Weights of a small mixture-of-experts language model, trained from scratch on English Wikipedia.
Size: 11 layers, vocabulary 8192, 110M parameters.
Experts: 64 experts in each of 11 layers, 192 SwiGLU neurons an expert, a softmax router.
Training: a variant of SOAP for the experts, 4293 steps.
Below are experts of layer 5 (counted from 0) of a mixture-of-experts language model. Rows are named router (the router's row for the expert) and show model dimensions 0-255. Each number is 200 + 40 x the weight over its row's rms, rounded and kept within 0 to 999.
After each expert's rows: a language model's description of what the expert responds to. This comes from a sample of Wikipedia text that the model never trained on.

# expert 47
router,181,170,261,209,261,224,228,214,172,200,254,114,220,268,190,214,185,229,279,171,219,251,128,188,222,206,157,218,254,243,180,208,197,161,160,220,248,279,261,113,237,147,221,254,239,260,166,243,225,107,175,263,198,201,141,200,160,247,250,218,120,230,210,180,186,197,163,189,84,212,163,245,193,146,160,219,191,165,194,255,187,192,281,271,223,222,202,240,261,281,178,266,221,170,161,180,253,230,208,139,209,195,164,209,240,246,223,209,264,157,281,258,246,189,187,235,224,198,225,158,185,206,203,244,227,169,204,153,248,210,166,248,260,194,175,229,195,216,252,279,232,214,232,203,232,206,196,166,151,254,145,253,202,167,179,221,215,247,159,281,231,197,214,224,198,270,269,179,232,178,272,216,151,207,177,240,268,228,218,219,137,202,222,236,96,219,268,227,237,155,212,162,216,180,226,187,158,249,210,244,220,264,164,200,147,249,196,259,219,196,157,189,264,196,188,143,157,177,214,158,235,160,147,239,173,154,243,133,227,154,235,204,195,196,178,173,256,194,224,250,204,173,195,220,206,212,194,160,208,243,170,250,250,234,259,207
It responds to: First pieces of surnames and place names, often after a given name or comma, e.g. Mar-con, Port-er, New, North, Buenos Air-es.

# expert 48
router,294,154,212,202,223,197,124,162,192,151,144,208,170,213,167,186,213,195,111,240,209,204,195,238,194,230,208,160,160,136,231,162,190,260,245,215,174,178,236,153,171,238,123,223,181,231,217,247,178,178,141,192,225,172,128,238,252,202,220,191,208,144,192,184,190,174,220,272,248,162,157,282,191,163,187,168,250,197,236,153,148,174,243,152,214,200,160,227,188,162,193,258,223,202,162,192,246,233,170,217,219,139,186,192,147,261,244,203,186,179,193,167,253,169,249,144,186,227,232,235,227,205,215,178,201,218,191,165,270,207,281,183,159,209,194,169,274,263,258,98,263,118,227,195,196,199,159,229,148,174,213,208,197,200,300,138,211,189,164,237,235,238,159,143,166,156,216,230,242,270,198,189,169,125,255,149,230,236,261,201,283,193,266,191,226,131,166,126,264,178,208,254,156,143,191,271,241,212,191,198,179,109,179,160,200,154,233,225,119,234,182,237,164,172,231,149,243,175,222,165,195,189,162,206,189,225,165,161,163,196,154,199,190,269,184,205,142,281,140,180,228,228,268,202,208,197,177,185,158,177,150,269,232,152,263,174
It responds to: Closing parentheses, brackets and quotes ending a year or aside in tables and lists, plus name-internal o, as in Pixote, Konomi.

# expert 10
router,233,228,252,188,184,101,224,228,261,274,155,192,118,183,184,164,198,142,218,167,171,161,271,194,225,151,185,192,241,238,204,183,168,238,123,162,203,249,269,246,168,203,152,199,175,144,262,186,234,307,185,171,183,256,220,197,182,207,237,212,223,223,197,233,241,140,187,266,200,210,236,200,157,138,206,219,222,178,173,196,222,182,220,269,235,156,177,220,231,250,202,154,262,229,173,211,211,148,219,170,242,203,174,274,153,197,135,220,235,302,157,151,238,218,225,235,247,226,251,153,198,245,214,120,252,186,209,208,235,168,204,294,239,107,182,137,188,206,230,203,176,213,267,179,217,169,234,188,240,224,201,227,217,219,181,191,194,164,202,135,227,168,217,185,194,135,197,217,249,158,221,91,226,162,215,204,261,182,207,202,180,194,226,111,220,136,200,183,260,280,175,239,247,230,148,230,155,207,269,191,172,233,269,80,194,213,158,215,120,154,215,231,205,203,165,169,225,242,193,161,240,217,178,209,206,197,208,198,126,181,173,240,137,187,211,132,180,110,165,211,243,269,184,207,204,200,231,248,174,216,165,211,151,202,282,232
It responds to: Inner pieces such as en, in, mp, us, often right after a C or c, as in Cenedlaethol, Cinnamon, Cinders, Teenage, messenger.

# expert 3
router,174,210,190,199,245,174,263,241,238,140,159,257,217,190,175,188,244,244,178,285,226,184,222,173,202,195,213,235,223,161,221,123,159,187,191,238,144,202,216,269,154,234,240,195,184,197,203,197,241,111,248,178,261,181,289,187,210,146,192,138,172,214,132,157,171,130,269,159,163,185,266,205,168,187,179,254,130,134,262,135,150,170,283,267,175,232,228,230,202,216,255,186,193,232,314,181,154,208,203,223,167,238,165,123,173,238,222,169,200,252,188,193,182,227,205,279,211,235,214,146,161,245,205,228,260,154,143,206,192,178,236,223,218,203,246,224,238,192,211,261,247,165,246,171,207,203,212,158,253,206,197,137,236,227,226,171,194,163,164,163,281,237,202,208,247,200,184,221,237,227,148,235,180,143,175,224,156,233,135,171,295,237,192,233,210,307,186,250,230,172,190,234,227,156,206,215,193,139,161,180,251,179,141,183,244,272,227,241,151,228,187,143,122,225,187,215,227,191,245,207,180,224,203,182,192,246,182,204,259,236,199,240,262,168,157,207,192,144,264,203,275,205,211,122,224,265,162,155,217,207,152,259,171,214,267,182
It responds to: Prepositions linking nouns or places, mostly of, also for, from, between, plus past-tense endings like served, located, aged, baked.

# expert 55
router,272,214,285,169,208,295,134,191,213,188,231,182,210,177,194,148,160,158,160,196,208,203,185,170,237,171,170,270,237,271,168,182,263,248,236,240,186,181,177,164,204,242,253,166,188,190,209,205,260,241,210,253,272,202,136,119,220,211,260,176,224,192,215,152,174,239,251,269,280,108,247,238,201,202,220,206,199,180,178,213,133,158,176,125,242,224,208,235,239,163,235,286,174,262,153,128,265,211,182,207,194,207,186,193,209,255,185,172,190,152,189,266,236,215,255,168,169,193,205,207,272,245,186,182,203,215,214,223,280,185,220,147,165,139,230,201,296,190,191,234,202,207,218,249,135,226,253,228,209,149,229,173,147,199,236,130,222,177,158,160,240,119,271,138,221,238,224,189,219,151,215,221,212,221,235,189,174,183,253,159,168,167,180,130,187,190,160,246,233,166,179,196,246,223,183,174,175,182,164,235,173,216,141,185,268,212,235,171,205,187,239,243,113,132,167,201,216,276,217,206,214,157,160,203,169,231,149,243,217,144,220,283,162,157,216,241,250,149,184,134,158,208,164,187,125,232,202,244,250,196,205,198,177,113,262,157
It responds to: Word-final e, es, ie, ae pieces ending names and words (Paule, carbine, Scene), plus capital E and spaces before numbers.

# expert 4
router,151,109,206,194,205,204,227,231,225,202,191,134,178,208,189,192,143,140,249,219,206,144,210,178,248,188,208,226,186,125,155,153,167,176,241,195,181,261,231,160,163,146,229,204,180,247,223,215,192,180,197,231,207,225,163,255,171,291,201,197,246,252,217,302,238,204,227,211,282,106,195,210,172,208,206,168,241,191,201,231,168,168,211,185,209,185,232,261,210,169,194,168,200,183,140,241,176,182,207,201,90,168,203,237,219,242,291,192,176,194,235,181,277,174,164,239,250,248,169,241,207,153,215,239,211,137,209,199,241,241,142,187,140,231,216,250,168,286,133,155,165,202,142,165,239,254,157,153,208,157,158,232,236,162,159,218,202,190,160,164,161,147,227,182,170,151,201,193,195,142,171,195,209,230,215,152,147,284,195,173,186,253,190,226,208,150,254,233,236,131,164,252,244,152,130,155,165,189,226,202,234,99,267,163,286,213,175,158,154,160,221,204,193,180,256,236,262,198,247,111,157,199,251,173,200,160,170,184,207,254,237,188,237,154,194,223,181,169,222,194,152,189,248,217,144,170,205,187,134,282,120,187,246,252,286,217
It responds to: Opening pieces of split words and names, mostly F, f, P, p, Re, re, comp, as in Gilfillian, Petitt, Funktionen, resonating.

# expert 52
router,241,211,169,220,181,175,159,187,164,218,252,173,240,198,152,195,225,194,149,144,160,197,242,224,181,203,247,111,216,103,195,192,215,241,157,113,131,99,194,145,185,292,171,180,184,191,231,183,126,240,207,155,160,143,188,165,163,143,168,143,234,197,173,255,149,175,178,211,106,203,154,185,178,143,204,191,281,202,247,291,231,181,149,186,227,177,205,276,235,209,196,204,205,146,181,198,223,191,207,243,248,114,206,233,193,247,257,207,227,154,180,240,172,228,109,186,263,165,192,210,243,134,201,229,213,228,198,198,223,269,254,104,130,181,199,215,131,183,242,171,179,153,186,206,192,182,268,191,171,170,202,203,149,150,229,154,185,229,147,231,226,278,178,248,275,205,153,191,170,236,225,229,221,161,142,226,112,126,169,229,205,219,242,196,173,240,111,194,194,232,220,220,227,253,223,148,225,220,241,168,134,221,218,251,151,216,241,178,157,200,203,227,153,158,167,200,164,243,188,223,230,158,173,194,221,191,159,173,193,135,215,181,204,255,281,237,250,204,225,150,201,200,220,192,212,237,215,206,301,253,198,148,219,197,252,159
It responds to: Word-final or inner syllables like i, ni, ta, ina in foreign names and words, as in Steffi, Hasani, Atahualpa, Posteriore, Medicaid.

# expert 35
router,257,303,237,225,169,113,232,209,192,179,198,159,155,273,195,188,197,267,179,188,218,254,189,161,237,237,163,183,254,209,219,171,216,184,205,207,204,218,253,257,102,242,198,224,203,168,189,268,227,198,273,155,176,184,187,156,188,268,189,237,197,158,197,138,127,213,145,197,180,206,199,164,196,203,156,242,214,147,217,221,196,213,210,123,204,272,185,163,191,183,242,211,208,234,152,158,209,190,165,208,217,229,201,200,231,151,293,186,135,200,233,150,199,219,176,230,242,223,155,137,189,205,163,244,111,197,165,254,216,168,205,209,105,230,151,270,211,183,219,243,171,280,121,265,142,235,239,215,194,192,204,182,168,174,181,184,239,159,200,182,244,236,131,151,201,260,220,172,213,211,192,226,188,115,255,337,186,223,132,167,269,182,139,157,207,174,152,151,176,194,154,198,163,238,203,151,172,234,233,228,241,182,283,169,151,227,173,161,251,185,167,176,152,179,175,213,161,256,256,236,187,266,246,246,233,123,141,182,196,167,215,171,141,186,249,274,193,246,238,197,235,178,198,246,187,249,168,225,147,218,220,239,231,247,270,190
It responds to: The, plus possessives such as their, its, his, after prepositions like of, to, on, as in of the Ohio River.

# expert 51
router,207,130,171,182,189,197,176,179,166,222,149,195,216,220,178,219,283,205,281,276,168,235,170,135,91,200,214,217,215,221,216,274,203,181,204,116,179,203,238,222,230,208,119,171,200,201,133,229,184,150,173,217,251,263,186,177,213,143,151,141,197,217,272,149,161,183,167,190,259,224,179,244,225,142,173,179,194,181,193,260,202,205,191,208,215,327,230,209,203,191,265,220,248,243,218,178,269,186,235,190,223,184,207,181,232,196,152,199,152,368,126,210,216,160,157,241,254,133,140,265,225,122,156,299,128,168,237,192,226,233,234,236,215,177,264,208,182,160,194,226,267,247,175,191,158,141,253,164,223,234,210,241,142,156,234,248,239,207,248,166,234,220,229,156,215,172,207,199,197,179,142,227,158,289,178,175,168,227,92,213,262,175,158,209,215,235,182,251,191,195,141,181,188,257,215,206,180,215,209,218,151,186,254,223,199,203,213,222,151,170,174,203,189,219,217,109,226,134,182,202,190,237,203,287,174,190,158,176,226,222,188,234,223,183,183,217,178,219,182,196,232,221,202,247,242,200,215,196,210,172,260,255,171,146,183,219
It responds to: Individual digits after the first in ages, years, heights, coordinates, populations and table figures, e.g. aged 91, 1918.

# expert 17
router,170,215,173,219,182,282,198,245,229,225,171,283,243,218,235,186,223,192,202,209,247,106,265,230,104,272,247,159,155,270,246,180,182,151,262,176,156,183,193,190,259,137,222,132,180,246,161,189,190,250,237,171,145,143,139,232,254,232,251,235,192,289,198,144,238,195,262,255,141,214,173,244,211,196,208,144,161,265,163,143,177,147,186,167,197,170,203,166,146,207,164,191,164,222,247,263,214,220,222,284,154,266,166,188,211,212,200,158,148,177,223,215,211,258,198,170,240,244,216,160,182,154,166,208,194,91,167,185,148,181,211,189,224,248,150,147,231,272,219,203,216,223,164,222,214,160,225,112,138,201,199,201,238,173,135,200,198,177,201,266,133,153,232,218,182,178,179,178,150,215,222,221,178,188,195,115,238,170,224,227,241,220,189,177,197,219,182,193,217,230,157,294,170,203,200,199,187,230,225,182,220,197,128,234,224,168,258,228,258,258,210,173,211,250,212,155,178,160,157,256,211,158,173,141,230,282,213,160,204,229,190,214,170,224,187,124,140,116,238,194,245,223,204,128,143,215,241,241,246,226,247,203,149,154,155,183
It responds to: Words and name endings in sports text and results tables, such as League, Cup, football, and team names like Seahawks or Dolphins.

# expert 7
router,152,202,194,229,172,197,256,234,141,257,152,164,204,234,139,188,205,186,217,173,191,213,188,225,219,193,239,126,173,180,203,227,196,252,255,199,176,249,226,92,265,204,187,183,167,230,284,229,149,203,194,136,230,232,181,124,175,201,230,188,188,225,168,176,255,234,193,218,191,225,119,227,181,171,208,204,237,224,236,212,151,193,169,134,188,214,213,181,254,210,228,209,210,190,242,187,141,223,210,226,213,172,145,186,182,142,165,219,198,144,278,109,204,190,162,209,181,240,272,160,203,229,188,226,132,121,187,200,225,260,194,218,228,206,166,203,123,205,243,182,164,209,233,200,272,220,190,235,209,118,190,173,154,269,239,156,161,198,150,167,215,157,138,279,203,214,203,179,236,264,168,192,237,166,228,278,215,315,241,165,178,188,210,138,263,168,147,139,270,138,193,247,209,193,176,205,210,154,222,140,169,188,196,149,180,209,129,175,247,204,216,192,104,193,155,228,227,147,208,252,225,248,203,202,248,150,118,183,223,219,213,233,173,179,197,158,213,185,137,267,195,174,330,269,253,228,176,206,156,243,182,277,286,170,219,153
It responds to: Romanized syllable pieces like ang, ung, ong in Asian names, plus table divider rows and scattered mid-sentence words and digits.

# expert 0
router,187,203,248,100,283,174,192,200,210,170,210,200,230,174,198,225,255,195,266,215,179,163,168,167,212,222,145,179,203,162,199,272,178,212,145,199,200,235,206,290,197,168,236,219,286,129,206,199,137,204,162,203,125,264,243,217,177,245,165,166,158,162,252,231,171,197,292,209,255,169,178,161,221,235,176,199,187,176,247,237,316,232,179,200,213,187,167,224,172,177,205,135,142,175,200,117,149,181,178,170,234,260,214,160,196,246,221,166,195,170,175,226,248,219,230,199,161,176,175,176,225,202,208,175,164,208,224,236,158,223,259,136,197,206,225,202,249,261,104,235,206,160,252,261,263,206,214,162,106,245,216,126,255,232,166,189,173,165,209,246,178,262,99,201,126,165,231,239,192,207,159,188,197,267,227,108,234,225,107,157,187,181,167,192,194,237,221,166,183,175,144,178,167,224,253,209,242,162,139,226,238,242,188,193,194,192,181,208,265,189,186,161,166,177,255,152,225,227,250,214,260,147,221,198,210,152,267,253,211,166,145,162,194,233,218,231,101,189,206,241,188,218,215,168,150,173,225,243,287,155,183,204,211,257,140,165
It responds to: Standalone space tokens, mostly before a year, number or new word, e.g. after "in", "the", table pipes or colons.

# expert 19
router,163,182,157,249,218,204,177,140,227,196,193,191,190,181,182,199,193,182,204,128,162,264,151,223,194,184,248,138,207,230,147,186,203,153,154,180,173,238,96,207,177,141,236,186,183,196,170,203,154,247,223,159,262,186,195,198,206,247,202,193,220,221,177,279,161,189,210,205,273,163,177,160,161,207,195,174,258,170,170,145,128,177,146,124,163,207,161,145,209,162,137,216,231,162,173,141,98,206,213,233,227,239,214,113,197,172,201,178,214,220,192,130,291,235,105,200,230,188,217,160,262,251,177,146,169,200,276,136,182,172,188,182,207,153,179,138,239,174,231,181,202,194,203,212,183,134,244,245,206,169,236,230,180,238,219,273,210,186,231,185,260,284,220,228,264,271,219,187,204,214,198,173,211,193,214,126,176,209,207,287,174,238,245,172,242,191,260,223,177,196,178,214,121,181,223,191,298,256,199,170,188,189,178,145,264,254,194,197,266,279,88,236,253,199,264,175,244,260,198,205,162,214,197,197,130,188,270,178,138,170,171,238,233,170,239,229,217,270,189,199,196,273,198,212,254,151,186,118,187,197,180,260,208,193,222,246
It responds to: Sentence- or cell-initial determiners and quantity words such as The, two, three, several, these, often at the start of table cells.

# expert 39
router,159,155,295,190,224,214,184,165,243,140,242,200,231,169,202,201,151,145,178,196,242,288,220,187,175,171,240,234,215,169,180,225,243,193,203,246,244,137,159,260,188,239,208,131,232,162,204,227,215,190,200,193,225,260,244,297,193,89,201,245,179,150,164,223,179,168,227,205,174,134,258,227,230,272,204,185,223,222,264,208,316,139,284,172,234,199,200,195,200,185,229,140,218,208,203,247,200,200,250,178,163,201,224,138,181,206,226,211,185,273,157,256,189,218,258,169,219,223,224,209,141,146,167,207,167,269,182,218,161,197,203,167,225,214,212,233,173,206,195,160,243,128,197,193,206,227,153,218,201,179,186,235,179,148,176,205,196,130,212,200,237,155,193,247,199,158,218,222,202,201,153,217,182,253,180,213,233,245,122,180,163,184,219,224,178,188,209,164,114,255,166,169,165,206,232,280,274,126,168,198,168,194,218,145,112,191,175,185,175,224,180,235,130,167,290,282,101,192,233,201,170,150,247,166,100,294,174,235,143,215,160,176,153,265,255,238,220,232,223,211,220,222,261,156,153,221,175,168,245,130,225,247,214,212,171,168
It responds to: Sentence-final periods, line breaks between paragraphs, and closing == or === marks of section headings.

# expert 18
router,168,210,181,224,242,233,149,158,178,215,207,145,143,228,256,134,217,182,190,208,125,141,196,114,158,194,252,252,195,165,254,230,219,215,159,218,224,94,191,204,281,260,210,306,224,165,170,230,233,205,161,220,248,246,243,206,206,220,237,164,180,208,154,216,198,156,194,116,170,169,293,193,249,191,265,149,164,196,268,187,329,171,188,181,148,246,153,219,165,174,153,158,118,262,206,152,197,203,143,206,265,206,234,151,203,160,158,235,203,177,189,219,204,130,228,190,156,151,237,261,214,238,230,241,161,246,166,201,218,227,185,199,230,248,233,242,236,215,194,268,176,121,247,189,126,216,186,211,229,166,248,119,181,217,202,157,178,251,218,269,198,250,143,144,208,165,223,145,158,192,193,237,233,172,243,211,261,301,212,220,207,193,202,265,190,182,249,138,173,195,149,260,152,152,218,200,166,155,173,219,182,216,209,178,219,169,212,129,194,194,188,243,191,212,208,141,137,153,239,220,214,216,224,166,141,158,254,205,126,232,187,188,247,255,209,170,177,152,163,160,198,173,212,229,234,171,206,261,150,206,192,170,131,203,185,230
It responds to: Commas, plus semicolons, dashes and "and", after a word or number, e.g. in "City, State", dates like "May 6, 1982" and lists.

# expert 46
router,213,175,234,175,301,259,248,231,267,198,178,290,190,158,255,175,218,182,128,245,145,191,197,210,200,206,225,218,215,193,218,161,130,148,220,163,268,185,244,279,243,173,209,205,212,220,170,298,188,136,219,230,230,192,267,194,214,253,209,199,176,143,157,162,195,126,251,163,168,187,232,217,174,251,252,245,224,268,259,206,211,236,191,173,244,192,182,198,166,258,247,188,172,246,222,160,161,182,169,165,135,205,193,118,142,233,172,198,112,232,233,256,137,229,196,161,150,247,244,177,155,219,161,239,218,232,197,235,176,223,122,225,209,184,227,175,169,141,200,247,178,178,143,185,195,220,158,102,184,195,202,165,154,245,209,205,192,156,177,153,206,177,219,181,156,196,194,257,211,274,207,231,195,196,252,132,148,231,193,224,253,201,207,242,154,276,242,194,175,224,228,201,102,249,252,243,184,166,209,198,305,246,155,223,210,118,220,239,226,188,207,146,156,247,208,194,235,174,230,281,168,247,198,133,236,198,260,246,255,236,170,230,202,132,143,206,221,166,224,206,199,148,172,210,220,186,193,208,255,219,213,201,78,169,236,188
It responds to: Verbs and verb endings in running prose plus following with, by, for, as in provoke, tolerate, wore, tested, won by.

# expert 13
router,150,216,222,201,232,163,183,276,271,145,207,150,208,230,196,160,169,171,223,278,162,148,182,223,285,193,204,254,235,250,193,178,211,226,92,311,170,269,243,236,221,240,206,155,214,159,216,250,256,216,167,246,243,183,175,157,227,191,276,215,226,209,221,190,201,251,199,199,214,140,183,107,210,218,150,217,251,217,184,251,188,199,159,168,229,133,192,193,292,151,152,185,104,115,184,247,178,184,183,222,165,131,175,158,222,192,192,169,222,109,210,140,190,225,200,226,183,233,187,250,222,137,223,215,227,224,184,246,206,152,98,174,165,159,132,199,246,209,198,148,154,231,170,163,127,151,181,279,252,227,207,161,173,201,172,155,198,219,159,178,182,152,218,173,210,250,218,155,243,146,180,232,232,92,193,236,122,190,271,210,282,201,211,176,219,198,195,225,135,263,235,195,228,204,214,168,230,275,248,216,219,159,162,172,230,191,200,151,196,246,197,234,292,159,221,229,273,240,239,197,227,227,162,170,225,222,261,187,257,145,197,222,176,216,173,173,234,165,151,181,178,238,227,202,169,226,178,159,179,226,174,168,214,156,210,214
It responds to: Mostly first digits 2, 3, 4 of numbers in dates, years, tables and coordinates, plus words like together, partner, involved, away.

# expert 32
router,142,158,186,163,146,157,159,234,183,230,193,208,230,203,233,163,163,215,139,227,117,213,186,159,207,249,207,210,53,219,221,253,112,229,186,221,230,90,125,209,173,105,178,237,219,170,162,150,149,225,181,183,179,166,245,243,133,247,192,244,204,205,181,169,126,241,176,168,225,226,297,252,165,185,189,194,222,253,158,162,231,222,130,194,206,217,217,182,209,207,215,168,234,190,314,203,149,173,185,158,218,159,195,225,203,207,141,198,187,221,153,173,109,194,168,143,198,234,203,265,159,217,142,154,210,203,117,226,226,219,180,160,215,244,191,153,241,104,217,297,189,196,229,228,271,179,195,176,152,214,199,227,240,226,251,205,196,191,201,205,172,152,214,194,140,239,220,202,219,169,218,179,206,168,214,211,185,185,213,116,166,217,229,277,187,239,292,218,183,228,184,150,202,175,243,154,246,246,174,192,192,145,121,175,147,153,202,164,185,246,160,146,234,203,229,267,176,220,184,245,219,193,188,117,161,228,197,233,184,196,209,163,247,176,140,191,138,228,225,260,206,107,207,186,146,175,235,195,237,198,204,188,154,278,190,238
It responds to: Common nouns right after the, a or his, usually followed by of, such as population, presence, extent, wife, city.

# expert 8
router,222,255,170,221,179,220,169,204,179,224,179,162,260,175,207,184,187,167,105,288,220,200,221,178,188,208,192,177,205,247,138,154,192,115,205,203,234,164,129,161,148,160,178,252,140,218,177,187,131,176,156,159,231,169,267,123,228,86,201,184,255,212,202,155,162,223,227,167,237,224,208,172,179,186,207,266,226,114,169,237,252,229,244,167,125,172,190,183,212,215,160,220,196,126,251,277,165,220,260,240,251,228,186,199,228,219,168,173,196,205,187,140,195,213,198,251,173,234,149,208,219,256,196,220,212,206,215,225,192,156,245,208,284,208,220,210,269,164,207,188,148,233,139,248,223,163,195,174,232,220,173,210,179,224,150,241,166,173,226,193,139,258,236,265,180,217,136,143,192,161,164,204,233,220,235,190,137,155,163,214,302,133,231,192,228,173,189,283,169,214,174,206,247,186,203,242,217,246,175,241,190,210,258,177,241,218,167,175,219,264,151,151,207,273,174,141,107,149,166,186,197,210,215,236,304,236,202,179,249,203,185,146,158,78,201,222,137,244,212,189,202,223,261,242,226,243,211,242,208,169,233,298,191,170,178,169
It responds to: Field labels in infobox lists (Genus, Website, Coordinates, NRHP, Molar mass) and descriptive adjectives before nouns like heavy, Islamic, proper.

# expert 63
router,190,232,183,195,257,255,206,177,137,182,203,244,144,244,252,122,239,149,190,306,149,135,222,211,225,219,227,126,210,258,239,209,212,250,213,196,188,119,237,291,193,206,243,218,164,190,178,154,126,249,122,186,232,180,252,160,272,213,117,181,203,223,182,170,210,238,208,207,172,229,191,187,210,245,324,179,173,211,181,133,184,191,205,171,168,214,241,213,116,269,164,204,221,206,170,185,134,215,199,204,165,229,252,218,220,196,206,230,185,166,278,182,166,207,221,168,248,189,185,216,145,237,268,236,214,228,205,262,183,227,125,258,217,216,169,194,231,217,181,155,181,185,268,147,204,198,195,217,221,223,172,203,211,198,248,209,152,162,226,213,203,166,241,202,189,130,255,248,187,203,197,131,225,259,182,181,200,187,236,164,249,265,263,175,250,282,294,238,237,239,233,137,285,144,188,268,214,196,168,228,265,277,167,264,279,205,129,205,218,205,161,143,179,237,170,187,243,176,184,252,158,162,212,194,196,251,181,146,191,269,184,151,212,195,183,242,162,259,167,192,181,183,209,165,183,201,159,157,308,171,172,192,167,177,178,208
It responds to: Words about films, albums, songs and books, and the prepositions after released or debuted, especially as (released as a single).

# expert 61
router,190,166,191,214,239,277,161,142,210,206,205,134,224,268,221,218,285,213,220,254,214,103,151,229,169,245,247,127,139,215,179,163,243,175,143,244,200,247,187,296,147,179,240,130,214,150,131,130,279,195,218,154,183,167,159,236,271,172,182,184,186,143,181,148,241,153,203,153,242,192,186,178,231,195,188,176,138,230,177,234,191,190,229,137,213,245,188,258,181,213,125,150,202,262,201,147,138,263,155,149,201,224,248,213,147,203,169,251,200,258,159,223,158,244,265,248,123,183,254,202,214,239,200,229,113,165,233,225,202,234,217,197,219,168,234,257,272,185,233,270,193,190,218,184,189,180,203,191,204,209,239,235,222,240,206,218,169,231,262,148,228,207,197,278,152,148,198,250,144,222,177,164,160,155,129,164,170,232,80,144,137,185,236,171,231,253,131,228,201,167,192,218,160,272,218,205,223,212,212,203,245,224,196,189,193,183,157,224,260,234,218,168,170,212,128,175,177,201,225,176,156,233,165,187,238,169,195,236,169,199,220,142,251,264,249,188,176,221,262,187,257,215,212,154,161,246,162,252,242,199,200,169,168,168,157,198
It responds to: Function words a, an, in, the, and possessives his, her, its, their, plus possessive s after apostrophes in running prose.

# expert 20
router,225,206,278,230,195,179,145,251,197,199,265,208,142,119,193,157,184,150,266,178,246,256,206,240,193,209,263,149,214,101,206,205,192,190,184,205,181,229,85,256,186,220,194,181,171,177,216,164,197,188,169,181,218,169,233,203,233,337,261,241,196,278,181,256,190,194,227,173,203,208,228,199,200,155,237,196,161,254,173,260,164,228,226,223,140,208,183,151,244,233,264,204,194,147,182,261,214,165,249,257,234,157,154,147,210,197,195,200,213,191,190,169,257,228,172,239,224,162,253,148,228,154,225,289,221,166,213,168,225,161,128,167,156,147,219,255,269,164,242,130,169,260,247,223,203,136,187,230,230,134,237,217,144,223,151,251,250,277,200,183,162,132,174,221,280,162,230,147,180,207,192,209,133,179,186,280,194,268,157,134,179,234,202,224,194,238,230,192,195,196,201,242,233,238,170,180,216,269,212,255,210,192,156,150,193,190,237,213,174,163,270,172,254,136,145,190,217,215,189,236,217,179,159,191,159,186,204,228,180,138,260,263,130,169,215,260,173,202,175,208,190,199,203,195,171,191,166,219,135,132,265,145,266,234,209,215
It responds to: Ordinal endings and words (th, nd, rd, st, second, third) and the letters th or w inside words like Rhythm, Twirl.

# expert 24
router,233,235,143,187,135,219,202,155,315,178,224,165,191,158,203,233,321,219,250,105,246,221,210,273,205,148,159,257,209,149,189,210,221,250,220,165,218,202,271,223,171,149,197,268,186,218,213,208,161,200,162,144,144,214,176,147,225,205,230,199,212,243,159,230,213,272,192,238,190,243,172,187,306,198,140,251,176,177,182,122,228,239,214,257,215,172,196,240,190,185,237,217,260,129,246,206,259,218,244,234,213,140,165,152,180,193,172,196,154,205,275,111,149,204,136,181,187,211,229,232,249,197,267,200,255,250,197,130,171,186,228,217,206,137,208,99,164,208,183,126,181,194,209,187,168,201,161,228,190,280,156,217,238,147,226,184,231,246,223,221,140,209,210,236,211,223,167,255,166,240,197,233,143,123,228,207,236,155,204,290,172,222,187,193,260,155,202,245,217,223,160,222,187,168,175,224,127,149,189,233,179,246,201,202,208,239,182,189,154,200,232,221,199,168,132,270,246,242,209,111,145,222,243,236,205,148,237,201,124,226,209,178,144,196,194,232,242,175,231,167,163,217,143,200,201,172,138,183,235,180,285,198,177,182,183,187
It responds to: First pieces of words starting after a space or hyphen, often technical stems like tro, syn, flu, poly, di, x, as in two-stroke, hydroxyl.

# expert 27
router,198,142,172,223,222,224,162,139,182,242,246,166,223,143,159,262,154,234,182,160,204,197,186,213,231,159,195,196,246,197,174,182,201,179,227,211,239,170,126,158,154,169,156,222,158,215,218,208,195,163,148,268,204,149,181,180,252,202,186,164,189,103,112,158,192,192,264,188,171,275,299,151,147,218,179,310,195,183,132,148,147,190,170,212,147,236,169,184,223,220,104,250,168,218,218,232,214,178,221,240,163,244,189,195,241,144,213,201,210,190,199,153,268,163,163,242,208,253,196,141,202,186,209,232,166,181,169,211,201,156,225,178,210,214,186,215,207,146,203,194,249,271,170,172,245,187,233,239,219,261,199,219,200,266,203,221,110,223,212,254,200,240,266,276,177,263,196,158,171,235,201,172,216,236,235,266,179,105,180,222,158,197,223,218,191,180,199,234,250,153,204,197,266,142,139,256,121,232,137,78,221,211,223,215,277,225,166,150,128,194,194,288,208,195,224,180,201,226,194,197,223,182,207,231,207,238,132,203,217,158,252,223,182,136,221,155,212,190,224,184,245,211,136,204,277,176,157,199,178,270,249,200,272,277,139,216
It responds to: Adjectives before place names or titles, especially compass terms (eastern, southwest, Northern) plus United, New, Great, US Billboard.

# expert 56
router,233,200,99,185,223,237,169,269,178,243,188,285,236,179,206,218,163,189,167,199,190,183,202,238,158,230,194,228,176,287,253,190,236,172,194,174,217,114,174,172,176,158,169,213,200,149,211,222,142,240,166,133,234,153,216,254,262,156,171,229,169,197,181,112,223,222,205,205,244,166,212,225,264,168,250,253,178,188,176,246,191,206,130,160,267,209,206,128,155,254,211,184,170,113,198,205,221,153,175,216,206,175,228,215,201,200,106,188,170,218,209,197,179,151,190,198,284,126,169,215,213,189,99,177,185,169,136,241,131,162,222,239,229,169,185,208,185,123,164,176,153,244,149,137,266,213,210,204,227,218,207,182,197,226,190,238,237,143,205,190,148,120,229,179,153,152,164,241,187,208,192,191,264,164,256,239,187,132,209,153,229,248,247,174,219,186,257,210,183,219,208,237,179,193,238,150,151,206,245,237,216,143,130,165,240,137,170,150,170,263,137,132,208,235,216,269,74,225,238,225,190,150,216,179,245,193,277,247,210,128,167,233,243,205,239,113,214,203,193,213,249,152,208,180,201,200,239,139,234,150,179,200,162,208,147,177
It responds to: Word-final suffixes and plural s completing nouns, such as -ation, -ing, -ment, -ity, with technical nouns like education, equipment, engine.

# expert 28
router,212,217,188,173,220,212,281,150,227,260,278,256,173,267,212,192,159,150,285,158,192,203,232,192,211,190,210,202,245,234,201,220,184,268,172,198,202,260,177,136,236,125,232,206,160,246,195,195,257,182,191,261,241,240,194,189,203,199,199,199,156,183,206,244,274,143,157,216,165,247,203,195,247,180,223,186,146,210,284,252,193,233,230,254,198,230,149,120,183,277,154,201,244,272,176,205,204,229,157,217,190,248,208,174,189,221,253,152,160,150,195,208,227,247,114,132,116,215,178,167,183,245,235,180,178,135,259,184,141,118,228,248,192,240,172,154,200,257,203,165,293,86,243,145,204,170,209,228,155,201,150,240,291,148,272,189,237,277,177,228,210,155,250,273,140,271,260,150,149,175,175,140,199,241,172,176,155,180,231,275,215,206,260,229,213,202,236,218,245,159,208,170,244,196,229,262,150,192,173,264,204,248,185,223,207,179,209,210,215,175,229,186,218,202,160,173,128,199,160,173,185,154,212,170,199,182,279,198,190,167,238,207,138,201,214,246,243,233,234,177,191,201,133,157,217,152,196,175,260,199,212,161,211,227,217,234
It responds to: First names or their opening pieces before a surname, often in credits and cast lists, as in Ron, Chris, Jerry, Tobin, Lawrence.